Experts of a small language model: 48 experts in each of 6 layers, a variant of Muon for the experts.
Below are experts of layer 2 (counted from 0) of a mixture-of-experts language model. Rows are named router (the router's row for the expert), up (a neuron's input weights, with its number) and show model dimensions 240-319. Each number is 500 + 25 x the weight over its row's rms, rounded and kept within 0 to 999. Numbers have three digits each.
Before each expert's rows: a language model's description of what the expert responds to. This comes from a sample of Wikipedia text that the model never trained on.

# expert 35
Commas, periods, pipes, quotes, semicolons ending clauses or table cells, plus the piece tri in repa-tri-ate.
router:481523459463480512541496479490484492521490441483537485526466521453496475483486501516480490474523529458483485504450510559522457490477496489482485480494509447468471516522502527494493485470527518519539479477518517489513470504518512475485451514
up0:477448428542519499482515509519487471526518526473483509502526497498456468496497499493449496482462554531538482533524487549543453495510478564500463505533497465488498506509533512485512513488512485475524499480427507497499496489504511494493452493
up1:466487477505438513521466499470536489476489512486513506514493503489477482507505490544433472508506515463515504452445488519491498513493511535500494449561471518482502488507532519475497494466517529505452507538510500499508462517502504523476500489
up2:472466512493502487499498487519494522467468495499496514520522490495500514486491481548546509469503547521521520483514523501481485495474481472517473546477483491498534475523531501493520499474539499498502508476434510496512528483520511529504495539
up3:437497479489489528531469478515469489472521444499555486526476477503499457489497498513510504497537536472438490521507462500501463470453501502486468534491526440467504470533485479525531490485477491503506496509559516497481505525485506532548524504
up4:528498467475473498485504509527537498449484518525537560517464476515483453473494528500499485497505521483534507481497514495489502485487485518506489495525536461481508464482488494471493514477524556509451477434540509496527500509496486539456467514

# expert 43
Function words opening noun phrases such as the, The, its, his, an, and the s in It-s.
router:467542489452500495505509496466500512517463484474536484531535482490497507501506488498498414492554514489492496500492535508496467491487477468487495501521488497489523509496535518547508463456523467511533479489528522487533491460498478539470488502
up0:474488517457482514535446505476502487484492502498499484507478540497466466477514516506493462484510527441554497525523482543490513451507475479486495474482551458486544498470543540522495527451543484504480479534537542493475494502494500537503486502
up1:492482515507508533506489494493520482526469510489465559506493545483497545511503533521461436509467511463451506525531522505484522536478506517511548486456447499510510490488466511480507507493513531496479506518509530505471479517469498452508504519
up2:524507464499511523518498496480440526554496531513505579469519523497484500513484510517533466497489495485496503516462519514459459494512499475493473479492542558503489546520489464486475481485524515524460553537493463493483525500501457526471525513
up3:551477523484500470545457504481501538481493550482476455479528496501471504472521522490504542502508463487479483491537545496492506511501492453486546534483552533438520520504527479516515495484486432485496526512556508483489523520482521500471530485
up4:478492452482502516492500494502471533525498524497492544467476512492549469487524504509509472520492490474477496551460488506480483506507503502505535503491527456530484548466593530545503458518492529503529465480508510482488511472468475497501499442

# expert 24
Function words and common modifiers inside running prose, such as the, his, its, their, other, very, long, small.
router:491466516496497462526492474497473493491487498492521460515497463492462489511550489510490437483527544499456487498499546533511489453466490517490489520484499496471523511494511530540493475463532438514532456489504481493531479495485509551471493494
up0:466529476454477517502542503497506489582486473505482477497484480482469506482505515510473495528501480510476484521552455483490506509502502542497517525574429490469480535515528507461524485501501526493491460497499471505515485468509517524507490509
up1:494531496530480468474490502518507497482501471493522549482511535507508468533477499473534457505488502537494503486450474509468490514495500532506491529487529469522518494489509520479548477479548532506481529466562524495517567477481489466490463506
up2:525463489550519456478498500510518480459518474535487532497477488504469516518511494546528458507513445480425497494557531467534483517472487480502501539486531514494472489480492542429514503518494528499495514484468496506465504475498500497529462481
up3:498477505504487494511483511527508515513498502476480528519477477465494517511513536477515472465509485537489486516520441556471486489517535490498518502488494486453471513448492548476462487525511469492522463510540506496521506509518522471491491501
up4:519515495510481524462461497546509514471489517493508483501485479477449514444490509521542496496501571523502521504511472534504501490513497522495489512514432545483472564502481541485510521486516491502514526517432449507552513503546456469466465529

# expert 11
Bare space tokens, in and of, and capital initials G, F, H, plus mid-name pieces like Piot-r and Singap-or.
router:502543490501476528501471474480456499534490465492537475512484488473478500489502457507496475517527516476476474474473534511514468434495505486531496466530532488491481506526491522509483490458555520512511501429536503487546477480509552490499489524
up0:491489496494512489475459484502469528491498475539531544485482481499491541509521489484523458472510512484509491460480608591516496477503515476493538539500478434536477505492515546490519487485546470516525469482464442501507484504536514521475523509
up1:502493439475481543513473509527497491448470442548475476513447478519505499508500479484486513534491485504477509548464467457497547504505504499503524503507549502505502483481481505459533497509502486492528484500540518498472454501512480537533495504
up2:459492471470514480490503484530528488553507466505530447545486440481500483488512540523484479497485562478543492514470533497514486503550506459499474512448514489475517496507535467490522509483457518492480493491506499508462471501490450507490478522
up3:479478456489533531561526471508509496508520519482457550504478499485471501419492494492495517515514524469500477498502522514505516452513483479508507531516519520493505543490497515486497527532527479510514522475483563497541515508500492497525513498
up4:473528548485526452492475493493532533519511494517506524527479477477463469464532494475519467518508504450479493489502447512533453522501455509501497525483487482499496546474501504460520438517514495524501506473478503490500511531518532493457485505

# expert 36
Byte pieces of accented letters, IPA symbols, Greek and CJK characters, plus odd symbols like braces and slashes.
router:486547492469445502515478481459510518520479474452546451518500496498466509491526458550515462525500519478490485491508511517506475445502468512505501496512489485496511495534506519519508505473519514526526493466529499489539491484527532519463468516
up0:508555512478514490503498501525522479514513511505541479514475540513465491510535505510473527483498559505472496499539540533525500496506497515511500515501436445459519474546463477532504498502520487514521486522458472502508547492509522495476463476
up1:481507512478507482557474503511507527524507483514489496523524512491451544542514470533515465494476488477546499480519495535484505475469483476506522499461459535473518512513493462526501487426503486497474471509489539506469505513506505540487501509
up2:449521521498504496490487486479537507529546488508538503467436492518536455516509500521524464522490535517487495491515458522516517492489493469477470535490472443465504452527503504508509505507476558503481469476509505489503477455552500549413478497
up3:489513463483528507509516479484503521517458504532527509527483459482465506479543498515458453549520496499499485492500513516513534504501494558491533496485482520509498520482537495480503508500459505495513477503496478496507483492523513499492524522
up4:494515522518483493480499476509509490458489479559523454504440474507505481519490518536563561504506529504492497509470513493521497501506501434503466530423521466455506469549469532494539450496510494492515526485454505504537544504481516450512471511

# expert 20
First pieces of ordinary words beginning se, con, de, bo, f, as in se-parated, se-gments, con-gresses, often in route and military text.
router:452528436494481475506506486499480501506494488480496455531478481501469447452530455506482486507521505468471475492484499498533517488500472526512460462488544491465479489520501515501519489520565533507495488466535510485520463506503543544461475510
up0:486494471470477537538490496541504449490505547505490505526477511474498485474524498476464503496509485482532497478484507495500539489525505537508496557545506488497448482523528526533540483543467500491546534513502484500503457487478520484534482462
up1:530484443496492478517471491514468528461490505492442490502505510458487515472533571523467486527462477470518486526497483493509533455507507570495490490454554540496488536502538527463453498471487521486506504523482542507497498487470507476520480515
up2:499478453462536529487503477523495480497456503497488545482558540505502510470484520504508496477510543468506502528525464492519483523512487490508472512483435492477522497511472505504490503472489543492506514494525528493482463499493500534506501512
up3:494497508457475508501510486482450488508468446460488520497537446485480540527496463513549506495488477486545495454484498549523504506498495544501509487536501491508534495518537490493477527479501513510488505503465496499498535484504532524471504513
up4:470511495459476488499480497489481489513548532498456542510489486511509514499518519529503468486532520508507502494524503539476480529496469519494489512518505541469516494520489558471514488494500485508475486511514470487459480497500506526503482492

# expert 5
Middle word pieces after a prefix or opening piece in expository prose, such as in-ten-sities, ex-ten-d, de-press-ion, psychi-at-ric.
router:490511476460467523534462472486459532529470483451492520505497507491460506463536457497485503464481520459511469478458498503505473483508501445499489528543471475429519508534500527504526492521512478501514493499513509492551458500521507533473488522
up0:484514539508446523510465494485461515453473496485483465476505482496471463522525496473497437523481520489483506480501493494457488477503522471487536546520471479472528466510460531465518510505463494516504549486531509517555526514485527554468498498
up1:476469495536441506519502497486461487462472491544484520482463514483466482543495494495524501480481479469471500484461432543512514514500497533474501519473503505493476484503516518522471479469515470487507512493553523504528508484489526465545519483
up2:493515503518440522502497507473508511529462485481498511482573509518523502480511420516520552511537488473494509517524486490514479522466477566516475480521503464525519470533543497468484487485478455510537515482499488489480526505499524526502456515
up3:482452473520502506506520495550522506524513500494517490521535535488464500497543480506468500507526466476495491510471504586504489509537526512506471534535481494513477468508495526494504482535533503509494500495497483500514448520507446465475517492
up4:465475504544528460495463505512458498470546510494500476505493479518491456478471488489513528453480541494485500480500480524510508510484491493509494505532462540541523497511498488509527524507518458492502525503496533501469520517492478514497509506

# expert 33
Leading digits of numbers, especially 19 and 18 starting years in dates, as in July 26, 19-93, (19-74, 18-85.
router:491513508460496514496477489468483510534473472494528474512456477488484489481500475507512469493522518496471482501486534512526473437490479486503507467540523479488492512514484507527517484428544511509508489445557518482536461488508542494492492544
up0:463530487543519497492511503483472492433473558497511562503478519495488521498513503488481502507565531506455507537493548501488539522499500510493511478488511525498529483529501529489521486461566552483489518489478505495521453483518490471499504516
up1:494527528460423458538551506514487483447527535458546494489414449518495509493500521532500496512475501527512474484502560484517469455513476481509495478435508471515524494504533484521547503537484507488510488487509505499529478499519503480489522482
up2:495484459479503490475529492530495518486529530474501488504434483500488492464515534547502520497525519481515506498525494548506488511490485485510516497488508508464453524496520522498517504508506459505494504498571496493516466480518492482522508523
up3:513492472492519503508467490471502482544495510521476534496452492493490448450477492518501517505506518508502506544536515484515535537474472523503482541538512484455520493513473464493525454461467467498517519475515550493497466497521517521502497514
up4:470489446474526480500501488510542543527477560498481523515526499499459515507485489508502501527456522436412513504500453484505508497477460533497496498506515528475524478519455459464476501498514495479531475477460534486474510469521457479514483489

# expert 23
Capital letters inside acronyms and abbreviations, often in tables and lists, such as NZ-L, R-O-H, N-H-L, W-W-II, 4W-D.
router:471538506504452461485481477458482487518478484488557504532478474477491458482504464528509482520579502502496480464450513520519460450516507515504516481508516483466508500504479522492496448494534503503490496461526507492526488439476547484485480529
up0:520492507498484528515472482479477476553470503494486507495464457498482539467521452485504467541523533482513480559490473513516541466495496515499455448524489525540512525505548545521538480535500497494523482519509498496510478498499489487503471529
up1:499484523490464499483488499477444521521518501546496533474500440505531480484486528512539510467512508507493495500445532512502519498486496488494501515505541537487531525487483463478505512464547509505490501497526483506515503509492494546511470484
up2:463517522487507487525460491509503497490514433472542464503526538474475446499495528495480482477514509511503496564494469481501525549513502461513521506512547485501471473494461535466500464486529520503495500507560511492466518495470546551514506508
up3:496529454519495482470497505494514489432462506550496549497465469507507510449488510480500488482574505516512499485467471507492531474505511516498539496518451527491494540500521525511522448515476520495489479484525475502517495481506485497452510497
up4:507495487508499504525487499502530510593478486493529473508527519514496456478515439532476532536534461520476499533496506519494496490481463479495459457478543538469514489502491434495542459507539443514490494493467494494483495490495512557448516488

# expert 17
Auxiliaries, copulas and adverbs following a subject in running prose, such as was, is, may, also, not, only.
router:500507483474494449519510477474422501544485486465499499499499486512496487492534502530493493480502553479452488498477542504497466487475485499490489526440513482468531517512487524534540485513502476513556470512496515490502487497483521542479491497
up0:465503464492475496515501493503495485546447552456481476491505477523474509525495514498500510433485501515538504491506509498483506533495504458508449495529476457526498530490517531500562470464550481520499474514442513491487463508528554481553481514
up1:547470487467495544489544506508461512514487510487536531515469510518530447475512465511483490552499522494505493509506539479539481504509492486507501520425464537473498482514491464533511499477495490494500486502477515502489499525492514502502493486
up2:479476477517475494528522488467509508497493471490453514530526470515536492459498524474473474488492525491529499526470428523497482503503443519504428482532560551486480505489535559496517513437536534507487504485505479493520477475526509525490516513
up3:500540493539491520476485494491568512511513472473489530498546451493492527525484483520523522520525495464493490496487451476498486485479494507494490491493466465465503546475538511490506514520441524493469492468502510505502475505465481510478498516
up4:533479435511485497494457499497529515512472528530499539510525516506494479553498477430475512480500475473492491482517528554492492478478472496508478482510531502417511483483515518516503450488467469529500495467472469505529482507496526496469462489

# expert 10
Short letter pieces inside words and foreign names, especially hy as in shyness, flashy, Madhya, plus ch, ka, ov.
router:509562493513482510507466484482478508531480462473534463524471474467466491492505456494505466505498523480481478483483531507509455432482513483523498473541526487495491522517485520497473488458567515510498496461543501489559487488523551504476485549
up0:490491499491523527520433497485496494530504498486477498473482506523476479518492547500488498471477522473493514429501530516517459506483495456509502487537489507554514525462476519514523493507506491512488463459524544500553509509520529542421501530
up1:505542490499496526531489481492512509467509478504559509518534505492514470522491488515466469477460533476526500468500524570529522522478476504502460472486514490459485510556524493479520532499481476515516487524507483492481482541489490521490492515
up2:442511476496450526524502490514480492539492514489508514508470515497502522515502550504458505488501498480456491459536521571488494530490478470528492515444456540512539520494519556569476481473490476527503490474507489487506539531518489535506465488
up3:496512491498510488511494503516484508519489489521496509511486480504457564463535515479505470442534481522559481478503544549523527445496526489506505457516552500496473493496514536527501494510528477497504478521501541505533442495470478515526517513
up4:452520478530539503503469489475487513463499483547515486497506492468498491482514433501486526456473472480443493455481490529530495450489530505501465507509488464522502512472523530520496543453506491514519494514549537496496541488485497533513506499

# expert 7
Single capital-letter word starts after spaces or pipes, like P, E, S, plus mid-word t in Forma-t, cinema-t-ography.
router:505546485503477522508473469474449507528487466484538479522483474463478506498501451494494476519519507474474473483475543514527453432497505487531494470533527492498472509541489522505480492465547531509519504433534518483560486482511556488487488530
up0:439513514461481489499482488504501495501490496491534503518491513482504501471508493472464502571493496487497500472488518541508508474517491542508522507491460499514506497497522521484540492477550490514529459496500513484489503496532484449457465482
up1:476425494512495531488499497460520505476506517508504490497463517501510517492517500520530481455522506467502495486526534516497501505455514467514499486504513453521499521507489489477517516461485482525484483479498517472496502468487507524518517498
up2:523504445453515506541538500479475483487489518480514533500514495513484483480528523512497452523476488525467491536483529512510506522462494479508482514510454517503511521510452489540482512489467488511494493494479522496489463481500496573478468505
up3:515478494447450489509500486480545516490524489531473487511556439471458539523495496518484506499521521522431483493439517497482469496473482516515498497523493517474492543508526502490502499509479512507502546495505470488540510495468506501488504505
up4:490462486505501514516468497500508519456467486456452544506547482483505529462546478510483513494499492545417501450472488493541498491473470445492489501503490481506481529509529534502514472474487518514447482493490505492476480485498484528465524525